Weights of a small mixture-of-experts language model, trained from scratch on English Wikipedia.
Experts: 1 pick a token, a softmax router.
Training: a variant of SOAP for the experts, 314M tokens, 9577 steps.
Below are experts of layer 3 (counted from 0) of a mixture-of-experts language model. Rows are named down (a neuron's output weights, with its number) and show model dimensions 256-383. Each number is 128 + 32 x the weight over its row's rms, rounded and kept within 0 to 255. Numbers have three digits each.
Before each expert's rows: "raises" lists some tokens whose logits its average output raises strongly, later layers aside. This comes from a sample of Wikipedia text that the model never trained on.

# expert 1
raises: "te", "la", "ni"
down17:123141136143152163117131142135100158107130081079102123115078093146163171106167155153186130167114136141095166118174174099130120112173128178117066129088115181102145198154110159202143138092101144149100163112070123061148049108141135181180174121093151169164129141144080191119158127122128136122067161111126137178086151146142097153092128086144118128164226147198085146090180118145137086155138
down18:151136138117082087196148141214108139137111169157134105105104118185168129098114105111083103129095127131142152128143137094098113139123153126094109147156127138179126097089107114111129090122045091121124102156141119165154118130124146167101164115038131104111139166135085158176130138140126108121150068106124125153175082140109128092122167165140167128093131137148188081136146156182134091073139
down19:131145123176176160183133136117134106170149186116160144120120112077166138161164067101111085115173106153129133103194121119154111148055154098179147133197150115144173061200085110119155123093216117141087074133178231105114100132069129147147171113125150133076150146154169174111109107132170081232050131106115098125154124144097117188189138126124112143122107097093136102135170161108075147151185
down20:123135094084148135173128168085078139169148096048145102104147129078145080105134149143194105110124170092105159065069160098123081129145156116146138137186162107163110155118079141112172177145168137128220082127148171119093073085193095166159129176055086131128211108121109075124094091139071124156086116114017150113175149112073092108139159125136097129147123161133143153125087097120155119126142
down21:149142174077067035114085134108084149117144125065120165111134103081152129147077199120092130091158094128153103105086106114103140120128048139113130160171136120130087068124142126108100090087114215127131133132171122118081172117106132141095163151131127068183134091094127173090110149140112108073118122081117137112172154133155103104124100089151105132167136124125153121107142174129101144105073
down22:164125109163095124111184156131104149188129165112126111201118110070103151103068137094126122098156076152080124162144160170142096126151104128112140155164047161095122141120095167109108119134108093139124121136149060207137159166177104136181097162182145108095095121171139159168188060131145082142120158132114117140082125138134156125122149108140108106089125149166150162082118123103140129093081
down23:151123092095135146078081166134094134112110172099086154123121083187092148080111190071095115153196123127119147096159134112073174166141185114113133172162152105143119136181125118088105085177126208124130126105125137149074174085149142071134183125104091140165104132120142103168072122135113196154176128129094153110119104116092117210126101128101145056097099100126115104156086112172126175057117
down24:198126113125081152153111146117173135085130088217134197092109109123190181074122138112107123120105120153106113174149084108161140129119134157105131118148085110095093079115162105157079179102155134157123084135164071138132149113100159148102132150137083174121091095091180094111138116180126182118116085096151092141146146070154061160069128136104119133131151136153126082151091091086142106119122
down25:176102133139171103158108130142141191157213152110139145151172149071118117068112106159130134152118137144095174068142188168151113150107092153088106178113135116091154071184186184112102101133144123088158112111084065077181128162116096153105162124101165150163102119125167158158157092060139109116174110118179122118096102108140100132148143130108075139099097110113138044101139199108126175116126
down26:131133142135122150079154118137132217108101125091058170135151124175155154090177153102173212154145087190082136089182114135063111148198110148121123133168099179093134124176155162116118118110154102143131131118108101120146197101150162127119110109200175144079085139065117159110124112092142154113129106149099104138069107181133100114087151091139155110072146170153135131153132053099155153113163
down27:160155146125115183095084115116042179141192129079105119105139150160115109149121148133107150125101084083147108090145145168127144121096152132178144204117132098111168119124109072153123063115110036151105058164196120107145136123181175096103073155067108165098047029098077090094096096142110083133154170117154109113137160098096148143143156095083118122158112144115071090181161118138128123144115
down28:149106142171120163125168165101082134128088087135140129134073134100143122127133158166051115144166093170129042142137087142142142089113158174144142124132179094119108132133101160142146076135127110132148155134150160105142126095199106131136099171145142096110086141121113171106142163114123078122168095177091107123180089145143159107080173144121065141069121109183063160146130103099126145142120
down29:184135137089195029181121162078147175143143101154070099116089144128105136121160135122106083121064117106137113140150072096177123159181116131118128127141156127125143101142092088152147124101119152110145121119167178206130181078070093154129150145137105145152127178147147177101157190140174108139093182138132168077114147188181126087106156166151132125128132182128126110152147148091108139126149
down30:154132115156117110098153138115179110154140115088181131152133118164107090214144165134178139096085156094164195105100154137145101107095150142131147154168154121087126092153140161066161128101146102101130165151144175063167139098083166185203156143161119169141052076156095155120108126119148089166121135121164120091112160103125120131112163128171183162141143102165157114123115075111127138158132
down31:102101166139165107122128111107077133125102103187092115099169141118152209125070083122140142093080117102150114150170081180179094142126102154188130164144121106147143102180144096121103104104111180060092116119142111156134150164071114082111127159079137115122056106140051072082163149144127141144134171131167121107166170071164138120099190082117137087118153090116172165180159151107096155153127
down32:093145107096171095167154145147103141181192136082179147134156120122132102099167097162183125171133127161208101146109112135105137147124169122083143095099080116116183210056133198104150130122102123087098163113081065149137157107112166143132155151087112142119129096082136197093121129130102119112121167086149117140157152123094101140158114097107092136099121170097127107129186113158145160130168
down33:134132144106117157130135170101093144112112094159146127117127143157073139169133101173081101123157135119128128119113081153180166111050112103095160106111164069173129124160169114079122127188165145162110127141097087181077128123102131069129135122105122150124138173206111083143096140163152128138146112210158164098110186110103123131145137127154103147140103109086116077115123146120122160142105
down34:160126153183084082143153155172142169142195160146150104186059108135091084151190109031139158113104151123140132109107103130063158138063092188029154119171136132109147177154106148119187170150121193131092153120129108101072163129090129149122131128131144114087080175145118147066094102118132058130096143085150124138075115159100135144143125119069105098123164120144143173148090172120074055134087
down35:134078069168138197196129155122155121104138155164180144101110124164094090082084183126129172177082118118080147157126147113147171143143148128167207111111095167114173103099117104019112155127144143168179123137129111104156165109102110147129146130077168173132096119128135131138140125101132182116153084119201098121143145130126163134092118104135135100133068110100134143119119108133094117102148
down36:186090080123144089076167102124142131097131114092132153126127181155176077152118141076137157059169144049153077161164135112112120111146119117121083136129161108091108142139147145105132131104111197093128178159164118122156143119115165101189134167126154099171190114154136118107125152133133168100125204107068156119144094146161187178184095143127165129137113129094105110130119119125140139147113
down37:098132103171115083180099123090173132189104069155136131152098109079149113138154146194155126148071140147075101092091128136166173081144142085157159110133154076174120168134117123176156062115131100136105122130100113120136148111123114152119166118166119113180133170099090142166102091146087103144073143177129126166119144159154104134135143151145092129145093080061170163164058093135079200074109
down38:154143150122103090083109153120111098111126118164139200140164126107148134167112125144068166124147142147144153132114096112108130145098095106033151099116133096087086064139083133105076092146115098114156069169122126101180123024168127143153110180104164134072186117102186175118118082071101180175150111165155118136085102156076126129159174175144115138132128132138141146212139140100104165151169
down39:137149140126138126139084100148097127128130121158134117126109141180094106152168042092143087121174123148122149150118075141128158135117118166153088161164161151102125163100131178167095147098154120133117067120188081105150125184118100172121187139102077090144144185108091078107119109164072174148155093117119110122168131146060063144129167078082044158152094078132113119154153120133158152106126
down40:096134096142128127168082108174131128124151178156139102146140207129132109062124122142128123161162172184138104125131093175107163225085147147171124156116093168153099065145140161097132157167131153141142100174110179085112099084143094175118097140095184110110094121109127055144113129192101194079174124151138138108138122047141125076146069140135148149110120073137112109157157142159139145187088
down41:129153153113208180116162059147141113141140104043119070141132162149089113134154106132074124097158153177148137133157094137107130163115177166201125159085104155132098098114123140127101163116143108131122186129094129146113116165071088144117141173125044133112058095165163156144160148146158079120131117108128160151101192125120163144062132116102089157152177134147161130130145080122092137148089
down42:108121166115177135081107086126099163177156158139089134134155131122125130087089157144132104119105181120092104160181115105099146059140110198105173170134080069105081136121153106117122148136148125107205111117140158099104113138111104094068067091108142115102118089119166100189112129108140061108112131159075118136103130204085167075093148140141149118216162063124158167105133075120130124113109
down43:137116139109140076109176146118137099101158103114179146167134171135131137120134122130118151101178133156108124110105124161105096127190123081154124103112112140135072093143201116108090087083135079132147126101092194161105116098180151191118136142165099156183138187151129118154139166138137188166119149173118126128110088111132084101094155084140176127087098132069155099079125128122104168118137
down44:160161122091103136104154137140156118147109088097108078176107144102103139187092127145117122105106155032097129122090140147123179104125113074200186060097093142124130088112063138079117084095068130099103118125176070116105111182136099043075157134152093113137151118115151109126114105108080057105171148089147125127132083141117108185158155072153130089138126105152130081079055123167193126164104
down45:134166109062142114131086150120101081105181146051140058103107103103146139139120130137100121117177079091113225105188107134099129158205132129116085083189148171127151194080123144085121126122158126207173130083160055112127180120174100109116084122167170142130103101136105100150183158098142160131116107141128137158145119134103107109105188103096113193133167173085058092105110090102189128117130
down46:121132114136090152110133135129153143156101148143130167123108128104080109165125053113093200135123085082109165153159136070091146048166147127114101087154122107094150142070132071114110102137090215169151130081167106140149176178152110152139127153188129113138108155134083158171104116095158100167120067053125088130105138107140066132140139152074157198131121193093126157141156121129113077121102
down47:165156139136085092115159105090119148130120159088062099103064176128160151114122145151119075126151087095100111127107137114155069157106060128089111101156134089134130079162140123098124050114105141130121141167112086119096133160079117109078122146203091101156050127156111150201139161151173100123121137132158148030098134142129122114168080140133178167099133161158126185099139141153111103105147
down48:082143153129073180134132132144095152110160178167088096124149129188100158104077121161145189196090199113170123100148141161150130113060127129117122145123086177100108157129097104155144072151090088139098066094077120090108114124124143112119141148107152112144160172160123131112150119166091171162139175168179095118076119089130171100192099117125121096095135208133102134118094077113110128139112
down49:148124160180111108134162124133168144121129114130195141161211139186178124156140126139181142136123102183146147104160159104104135069155187175078122130154139147084194146115179145136082111129119120077109091138193091140159055191114100112148095126150148140141150116124103143145146144120125065148086133139122083131134151129163151115155082177151097080086167136092119110131113157068125182161142
down50:127138116199120079149115115132175200125158129178110114088108034157097152119125128134095106092083117116130115112081155154063160209195163160111091186122125094063135103115133173158144140104069103103127133133173144073106146111133147085079095104123153120147153208116143151112162130086108119097131177078200115140107134136132125119143168170207139120118076125165113136097108135127108135143119
down51:094147151139132125124089171158168114073185153130110162053106108139113115099157174100088126119148112147075065138179158133152115088111112169105123096100100170148164177080169140095109148195102153137144085168130168063110151129149141106155164126161113096161136044148131113149185115110161117179087108199130117125138081134172209172113103112094094088103133164132120157129066085128144190113139

# expert 4
raises: "the", "er", "qui"
down17:099143151159095143085121112143094158206097165102146159140118097119135115094124138140121101116103127120080115135184161150137120067132147146127094063050104124110165184148188124122099112129099131153196126145107170094189121132130123122144114128186122147161140136161101109174115051152079139123119132089121129122158119202138190173128066111099095177140111100182119100090142133106125132112164
down18:092173169139138108068087150110159132156125130156138197100145122154126112056157092131169091115093129133170134189062164139080102165105089109185122119135127125120132100152088128163148133075087157178111044113120154153190168065176171119078171116087106185170177129123170153110152154164161079139113166174093066151067187132078090047173077131102132101127156106157100102096152141080121130134136
down19:103143124142124154147116161158184091105104121115115133120109117088150153166141153138076169165112124135172108147145129123063134153176084134121137129136123112177108143121155123132130186082074152104133068109141112094085149120141068176155116082146091135120109163098178137070124123199070162145127119135130143161151189129055143107138175129127160118124134133174150190134083093116155057175130
down20:128129115150128186175099140113105098076158166163027134143105174147120114105131138126124132163116112131082098091172113162176125147113149105139188141154134081076130134130168164136075114087123135137154134105150181137106154076163154040116143138119135147066143089076084127150184100125103142077158184109030108115196150135163122147185156155120104142138134103118172151156135169136132148111161
down21:059137152148155088157156094103151153101117139119137170128083155104138118172065050173120168132129123101095135117105104130136137135126152169100181096093187118127130065088125137178062144108150160112112094152119190077122111117127154104101137124162182138114160171124106136110129143162170108117198134126123163104108129160139170154139082174084169164083163125129117090142096088120108097109116
down22:171130150177104108106134154068065141161139116103145160126078099111152086133166134151137156083106109175110104108113190146162148162141124069183128145154149099141165109117080164134141117119088075144121186147120105155112076179122093170073093154147133127099138092090106141101127034176090137090156135113137173151116135122150140168151171180102178156125136119136195171123169060113088156141117
down23:133138149147077117118092106166127148120152114140158118123126133085166096151138087102155169144148110065135180071145090093140135117144134145132100194078128178092189070132101156120146151160145123148161098126177140067179176112143150121113151082082116172171148069100164112133159149117161147098106167105177054086059087064042128073102066134107133081182189090145142142128142120118083110161140
down24:139110121104112181132144135163091051101127117132114133155142176121147099125140151097122166134103083129097163156121094113079130084129136134164120193126107101160092123150163128109099087132110186143077180084150092166167155101096090075089152191117139128141149134132099101156144085152105175126130040067180128115149082115098174111142139105113141131151131139133103152155110153125137117084083
down25:151169126089137140123138160088131134159139124121121155211096116114108143121132176143149138072170130136107124193131128110094160103103092148137113116134127105148129165123127169083070136171144123154109210127172119117113152119163070146172141123099135124211111088135130132111109140097157122100100159103061168197152119063151140167128084145099167147148069069144216073163185105090139124120150
down26:110137119083133166102171069127134182120164146165142099141107188108151181176145111150106181131142135165118072141096160088133099081091154108082082134202088118050067103164122114137117105089145152147145096118072130154095138100118112129122150129153141111116159109129124123078095165133160125122119153047117078144133123128165166142147113108133191138112126159156036192112174146196140142094153
down27:136162142097156149115194118090125084151151088128190110108129149129134143101117116095069183191080105134129098116133157128049069130104069132091175175134096105120155133146073136102119128114149152130151096106096130115122114175096123122118154131132121084067128116136118128119152132164128117109162129193095143168131086140104118155111105161092122103207164143191123078139159131112130168100141
down28:122130153164125136108050114129175069101133109082125108103155129174138124116139148131064104122064169156140175148067122110157143142133113132184160183141151087136111140166149103137099105109135132091111137065142115083132143170171153125181094150157160154119118106138176131001099124114147103135154114149170080111115164126106160104166137116110129121082132135112123150134173126159162159135095
down29:056169132147107109135122078097149177136116143099171133086151081094094141110151132164122138089140161084113101116082106131091176120148131137062157209133124165151121159153186176171109114197085109111129105171190176090132115133156090112182103101111134136117140085111095104143078150124147083133165095123151157085104124087143158089123143147165127169142121075169173147138137133096089119121019
down30:169152134187178153121143088145103174167186071098106133110120175157087076052163148139105104110121095085126127112137122110131129176130066167101133097078117158150172152172110137123092186174198119084133169158116118106179095165121107129140119145171145141122190106112185137124092113157128180143156100113125155128130126132139139134098159118111125110095078105178106078188123151121081158170144
down31:087121147131107107072130088076218160135121108109137105133108075166171172077159144121113132193115135130143109164167119136142046166119168157140081126113157177137092122113119079073078157166143126110146144111136119099105160151172112115082114137172085034118138187108172125104092138107091197113108141098110160129150160140188114119123136158110137144094098133134147146108137139116086097142095
down32:161107085134149132111144108114158101127101060145075134144109160201132120084110129112129059089145174122117138146138093186160125167143111102128106138076133178104124135144102139137155129139114121165138076094118121132122134168163157152133126224142099119095090076153155080145137095146151107138171133134088115070066122150162131108181135160130147152187148090124139144093151123118166131173131
down33:111122130079114075113121174105141109116189127062080113112172129108111196158166134134109208105147183166126073173133101175145167111142027131119066104090156094178130162132141181131149164132155133128151087141133182165126100084162153121085150115163113150112151090062123124084135100102151140052146143161099061093154141209117156110108080132178128135148114143113117129129059136130182119103106
down34:126088163153075107125091121125146179131127130085112069124183122095075142100094077175114147066188076092116089143110122080157095159073132109148114120136140146111159089118125143164123140131097120132134150153088148135089117080155078175168123175139099089045179173133137112164102090190103152077101102082113104168157142133102123102210128143130160098114142136125099088164126086132076104148144
down35:168082109142109174098135145153138144073136131134102114056098140048131119168137133145155123116130109148129186105172123177104167059163112133054122104146167156161107163149157171169117098189109114160100090191106158143091097117150130064160133158119203099130143155092113104172132126059118129106174161123109155159135182051147127110128148178111143109084124207156115127143137044123108158075156
down36:155119136127150107117147122151087137128162125114144124121163132150108146160127164119086166156122095179067148151120068078081168184110152140125149139140116100144086111124111100157154181196152152076099127131158106149164105075163158070144129159191134206142158190069124174152115108150128164124114143079135119132133152146065103118133149145119146134112104123128077082129120164205120129124160
down37:124084100145125084149128122102131123137107154109099145088110165160145164154141061074197153147083111166109195138086061151063105100144170084160088133187146139149090101128143125129147168151144055158098130115119119126137104146097124107128134140182102109134119057161065154144132070077089144150104153129112154120067134150151122155189151124161177161161105198140172073111088152127090088158090
down38:060125151069160107160126242155153111076184129126168146167123177138136169137109126092164098114161094200060155106123083137114099065160149124119088157097123139142130140138188150184095129165121116113142093136159154140149083111194173141095120089130119198112099167150135128115049084163126168085114143151147150158098100141096130139130131128130046136134123139140119141145146124142154143064186
down39:117128109155096091090127112097173133131139127179122173143225130114150109105076140174108153137172158172135151121146159093112075042179112084169069106129111080156080076125076079156134176100188173124079130151173134136175085182127144122159130089156119119181117142147182135165147110149101148080139119124089133158099124152115162114188153183157168131130122118127145167120115175101107162185177
down40:140106148094117139160163143112099147174216183141155125124121069087095186121145132140143090096118137146135158130097171156135111127187145178120134066111177124166115138105099088173100106115097140076143101118105139183149089151119145150186139096183082107168125150101158129102101138135062130147154149144148122096111108113198160203146135126127176118127113126091107208109132100165087067144164
down41:143111177134144148154160119097156122170109160099124116145136134110111142089077119157128115116121170204124093092089167179107112030115106115170163148136151102103084124158145119078233129140128140107100079149081129147139129182086130119089093109173094097118106085168107092171096123093191101167148203170176138188124162148114120134143068137079088220153107055179129140099183150166108100158126
down42:140132145070087114125134118129078105136085092133177100092096126204076132105166130083099111138148163199137116116142098115116123145222141158124068069167161153184168155069100148103130134144125135142123103136109170135080113109184116139112129152109166141106110126119083096174133145144145089151112144099140143102144120188079153151125153119107135203115100158119166148155164137157060084086081
down43:057120107112114134142176080122138138098174108141098123152167081132116158135157160159086109116160102102093111094168139114108187131140090139158098220164194147183086054140116118156131118149091167039150110094101170147045126181149131096134102121115150096118128125124130122153093069085074158083111104186125197130158074118094150158127093105223110169168166144150118190177114115128119101148154
down44:096125121112141113145082148146170128159106186153132123168109111109134129142170092088135084105132108119119115132123130163121129151172077198057135100147143151132137161134124102084124021106123102162113093083097112112123049183119100099144117152155123161128186119095049094115117142147101145094187151078098126137153105111126147127133143147187116131111140173155133150136120158112136114123085
down45:115152150103187110158164141035112122125137137123130117133089119135081109123128151196136164060138106184117090107124069130148024121116129162133100133179186178066143169132168150095146087136140149120127114109104149123109129145076130140168159089065089146149147083126142116115137123096091090090072147123125181087181139112119193107086132064166184140115125096122131181074116143159128120095146
down46:154190141142127128137129114115143090169133123163134154178112142171131145118148093049083135109133081201074160127099141183165150158081145144094133080144111130200138154122090124126072118155133089167197087147106123103088141072171179147092184123077159145097118161147172114154112138128172098162166116092080158157122173098103097137150115114163090150122114154100147099164134077092195110139192
down47:128165162169103090133160123098122155174122044190132105113155164167150145174099101181148085124115091124169127147174097156104131078122146155147165054131148199086079094095167124100091093044099167180145132196085147140158128135109126171134121142123108097138136125084082114089112152170133112076101135105154115159135139178195084134109141176126100125139145143119072111147080096170139118110065
down48:186128085180093148107153089131143110159116063158124140115140131095181112156103098149123125187110118110129142128118171092166107112138132128174136092138142150111143135124143108162136113084110159038074157071147092163137142128157106136081100093077133109164167113166119116078137114153111128107099146172138083153095152112080097128128133099146174117108035179137145183160103127089178137139162
down49:114137157103083129139127073095120115213172163100120139187157121185093075151082190178096098108132142104139115134158164089161124128105179129178168126112126127113136048101107171112135166083115049174095137159112096115100179122149088234121143126092124167116118131114114083121154108138134128149146212087119086130129157140147128154169097170127139097138145096082103150205122041160142141190122
down50:103144127132113104121106162110128107152124137093136128195127090117094180120102110127141134091099151173169078143140121097124101132140170111114126082138146177177079106144146189089171104100085081182164090157084109140159185098135123051153117128155088142144162155109145128111118098120141147156129179158110161127077118097103080126127140133122153096134102084123204125127112152114124139078090
down51:198154095130154047107170155130062063142185135104112190108160093128101142149105140104167096137177107096155163065134096120187109174123149123156141097148097140125121112090060218113149092167099167105138082137105126147132088094124095144226155106111123145119149118127185127094180117100152135091110104144053163144070150149146152169167109075124107074123107153141156168149127129145156143120111

# expert 6
raises: "based", "name", "present", "fre", "gun"
down29:163096096122121128129081077137126073071138106136117145128115105090084141131123158109136114149208157124122143108085088160177146121127115141125101125085097073111119161187120120121137131100110068100161059096152159082215110126156112131195122119110088125149122147186091193127070082119126172211171096123155107115150118119193164118115095167118092129092191076142138126087139180128121108114125
down30:137085141124134178180152065089135111199094192089081135113111121180144072106132082115132099115177179179171139091103174109192129136183121115137148146160200175186162094165103142174117120142095107117148136138147126133184060187110107162121117124167129104128187161142130140103156107128176145059153098138026176116151112137118126092118140120143094138040160190127081119135118092099163115098096
down31:107148118116101163113169185157107126141092131122176104140082138071218163143146184107089082124138182178063117100078095135151111125065123114089121138164132163128090155137123138129142102101097106115084146132076124138134146079160164161174146082154125149153150156148141129158196137140089115103056099143130129122176133148101130127101086066103143142139157124135096138105099128132189140129088
down32:151109103138109117146113128161104174144089114139165166135121106120091187169053134128128077092134120094142127119138094109121117179116152094117177144140146126165085140106123154085112088123082168107156209082102094157102154098109166138154110127157146145128115121107113153057135096115121083125094088188161084135132103106040138162161159115141157148122114076152108180161096127156132164098119
down33:155162125096103155139140093110115124149113150150133174138164114136145132194162141154133176086151131116089091128121114111120147119120108141082056067124109200166169201089085086101141124168103144079124088118096170098169138127231149090154185146159167087113164152082140115150173132192102119171151150168164088176159099068168169140113145174119138136129118140193153109146160133181190144138133
down34:123153080111156084136111162104088118152153120083143150149147129097157116085142099146168164139134133133100117116087098093184137138037151155182186105116165134150155086115118112169071095127134125193159132091085144158109143128163120104113129142120141167105159190098110167149169178138147150134170168156084032080173147059098150055095151144145079168078124122151049135152165065102107114206110
down35:195132122112126111117155146135088113103120132200057160098168121127180114100125182170047134150069106108095061150045133117128177191158127170169139155108135121115140125181164189071047147122182111108114143132111126174109127173060175159133105097160140141118131124138135145147153113132164136123126100123052169140121133124144086113099120142111093165070160110194122067082074097083126099106148
down36:158097134117086139147130135181085052081081150106131138184096094045140212107126126103095153117091106174104111173187152108087161161121141085145121094137084099148149102119131056074109124160152199087139135123104208149102072091116156141126109090082136182114142096115170146094126115149096087176158136137132136182101067151158177120138138168129119163150129150140133124185116206133162079117161
down37:188109127148121087140101126108149077187125116124188116179117114138113116093166163069122099161161148102113087134099117040111147195088148122140095127111153152177162153122094145102140104073135166111174146097193071070132164138180140155181115103126096105083148111108134146096145159115112100153224115160105110149117123147124170094122127122172115131133097128149156127169140115114143156126214
down38:071137161099148147117125089147135065159170171086143138131125091119154112103060142092115157088133137118218091098166088103158071139114152110135169118208162099156166136102099113131107129098120111150131137108083178084138125120146083183099126120103137167136066107162149114180133128057156128172108187128169120066165067145164111114168109070113114084123110121097147132128149140109130116024126
down39:148068149139137140166172113171130103187108154123105126158180122147156071086146108172035148094088130151118088144156163140141158146135149169092159159112099107190137098110096116119129125120138129116107090101141132176125181137151141151122155203150147147174065082158149124103148098108175116175123122149108142100098127131159121110078108098124123209107122137104132156039175155076128130147172
down40:129065142119105151124133123128118123124134104176161176126075120090110100161138125107154161121145169180084101146173079147078195132148141100147161084119154172155155116145141101107101191207112116069156144116179162127218149142138139123102146116127079135095078093112101105183134151110160110157111129124153128158137130189103156082092043141128098102092087151129176155139181143091132101135129
down41:097123131123107167137142118119107167141092115172133193126158069174116117105073091147105089138104083123160165142064138081118097122124126136124189137119138101153118115119140135149172132134110150095187146119110141075126107154091180082117110135090176137108083174103099093111162138135161164132166089134180132104132066154094167111104111093131142124118124125109092128192179108091137110143199
down42:149143157114131112126138164136189099152112102094134131133141130179123105056173087077099086134181121155170136171171086118104121158155137091111135162154153068118062115145108127111107150147070137114118130142069065131109191110165152149136123115096108106126181164199100107110127186173142133170164098173102170148104117090128061136094112155120141130131054200146112141127072141063140138137140
down43:071058084096108107131213105101132111145091089088199161164157128158130164101154121108112109166164106100139161143062126134133126119181148094120122137095114102122126070106149087151149158143049137110127100115112075102127156157102114104133148156087154100122133152140116119173108058100110111062086147128134130100173123191148122156100162104079165143154155055172067070122145082113121176123166
down44:153131091149121106172131140129165073114130170138117118180142089148125113157153147127110153161157142137157159138131159099093163066143179126156115131160177125106122092121113103122091185159136121142156098160131113127145173123131137111136164144143127168098135157179102135159130105175170097062169097188130113146119123137073062058063089125139153098094117144103139137099155067104100097092172
down45:157073108142110069114090150124077110118144101084129142142145102129160114215167110118133153137101084099140123135075150127142113099098172176059130175126151102177128132093146163186118144133133052150148138126112099149126075135122151164109109180113088114104125122151107195121117178089104116115161142170099103074139165084101141085112155191081116153073142130118113113169132137133189149162104
down46:122183112192089078113134115124136164060099138124135101121173099134124114067158099116167128118120122124113097183148154113122164162158137114088153130135133140217119163160163123163145111140124145163092158156117100204156122162146119152140138094109093107124105063105092147098149141126116137125188076127159129100133118130146178070111131150119160116151147065132087124132132155102136157135113
down47:120130123109150134090091110088107103091141114110128153124135161114136164093161137110146107152083085052154160085144150174112136098142103076117202123122164101125173146159123103111092181162099196104110131145153114177076133168143167108131181097126146138157078129134085119167065142201160151085176167127118171156101120088135158113130172096138105098085136142111178117152162114024170201139106
down48:105100112154123140138132096082141143126137152169176149185170132089132120104088083141104155123148156157151107101165142137061130109145131069123110166171146101092194124097162131141120129204176149175144184102059108141138096120145154128138102158122131100097085159108153142127090118080096100083087071102170076162105100146222090154151178073137166162152130138155158175101126125174102099098173
down49:154089105101143131082149085124115155103138141146156116125149123122102156104125080169057158124069120123173067115155166146121170174148126109197102116098090101084120092154108131151121077160087111141178152142109114146162129097137175105123096040177106091115064111080144098108073133110109097104119144080133141143171130066149141148108157206194122134182094099096131130176101076134101114135139
down50:113182170138143130125133068103089104112122160137158093092148151149092113097114124176215118127159118147128119106118121157098145148215144153087132110150087136137044146120211148191147141146129127138139120158188159176165155122211181110155106094105119108093093092143104146154150106137106095114145133122143184103135124117146098130116156122113125111109143083112144096116032111147148129123168
down51:144113183159141090118163173150152127125111119175088125160116044106156102123141143140097202101167154096125198112154118119106119165134090148169125159102107128076174137163115125167132121130160109119091129104088142107088139124109097140117142120000133086120133154179066138181192094106144107139090122233140118169176096101160131152094204199139086116054135091157159124136146115063076107124141
down52:086117144106125097094097134051102199059106115121105138068200226100125122126106155220167209115092132134096159077153130134163073144157121110132113165125174096133150101196076101179116109117105124164120127109124118105212141085118147097146147095124121110085100116095107084153167106117115150078102097166141200082123158120128099108149117108124159102136111150118174111138098125132107092125095
down53:109192140098098133164194134150185133124164138134136056126155147139180117126102164106149100107144135167117101109079191148143207163140120115127119094157147138170101150128149178136114119144147119156085089190140116089138078122160153157149068110138142156107137114129104157141175148142119160084148066115135127087177076136063068115046140114112085172107196146181074091115121210178120179141139
down54:136112143140119185187145166085123111140131118136039111120137140093195169200158133157132104070153101115184122071116137082141118120125138132178105079111160135112160100114140093117094137146182113103119156134078096098120118127097151163167090179149064187159130119103084122136134113094058063134111145157138102111063094153188124180130139149102142122085076114070153087125073113126081084053150
down55:098132136104128078125065076133072179119137110118181034074136132099150129154135115074082072145137106157161124192166173169165102133121062173157081125109136147111123137133119208138155118165084153173093155079096130103176149158146136152129092099075177151134137075136160152156158130165063136143099160137130160160104098116155094107140105190198124138126117095116124169098152143167124103174103
down56:125114153145117103111126155123122171170128080098120091120101176097133111157147104109095127075102133101159126139093095168121096131120157123111098117106108104106155080134164167128124157115145084120147147090078173137175112170073048078131151171124108106150068144088116128145123124173191159066110150139178116156117113151113135103099116148184172068097172178109173124115173120132057157064172
down57:136128131090135143166142175148182191125177151099082147171124056097090108130078176170201093104139114151144072136169121112168147137149124145070163116113118153168162149163143118105110096082110163166099128123144076098201162147100130114108164080151166121152138137152178090131097103146101154136120084124095137131140093173174167079150146116089117094164190141126110093110095145097139081152103
down58:068123078148124200115161110129104092079093105067210116103089127126129163153123107162158136124190143109041204152163103127145138126180119087105109179081101126107105119126191193128110066078129108132123136100168101088137126124133152114126070153105107104102162154151135187142078099153096084144172129143164128160157165151110156126096041099085120158160213117114090086151119102126120147114148
down59:178093142092114167126093169040101151137160127101182131187121142171129124132127124165169159099103094150172158157103138187000185123089085140131146136124193142141126113146142130093101156117136188105088124133129159142130137115094155058167121183122141085151156088152119123126116120119114110088147117149106121137092165115129146125129175138162116155136116172153113171172167127137123116110081
down60:125131157142109113119156103097067126171143156135153114122079180128133092131096155112172181129151111116156172112147145145168114123179163102119117120102186087163115150076128100084098087150187196083119134159128101083082128088133163081124124073128119167150093104132148115115090143094087129111143121224108114159113123158097150117120176201117149152128124125079136139113137187067090117126139
down61:167115178191162170178134202102127058137111152167165127109161119165078144135096111183136149069132081146158131155111177071081141155131127195114106137097080101103088086176108094096141141132069114118135114115136192086138068038164144117143159085173139139154142163123149097111075118122178143127089096100102144149136107112156113107133191123183115130096168123163135160113091125077135164137127
down62:102144119198133132151095175102173166099125132150138124120128193081099157196115111166103107151095113088131167117133099109144182134126100138146157095143146156083213110107098105104185103176142097085096140112154076108081130143055080135145102140145115144137097119105120145126124092142089155171146123129070100180139104201051073140124161155113092145171106074098175059203128136165138145093169
down63:089140164201087108120155173153111078097164112123131129128120099128137131097175121123097129179163083085106160117102096154125097102128187169171133055100138084100149146140155134130149159077157103108108101133147110097152129165134151095117078124143147162101130126099125081179179112111068141183121150131091217134183072120099137107099138172188125140161146081141060122128177121127123167167047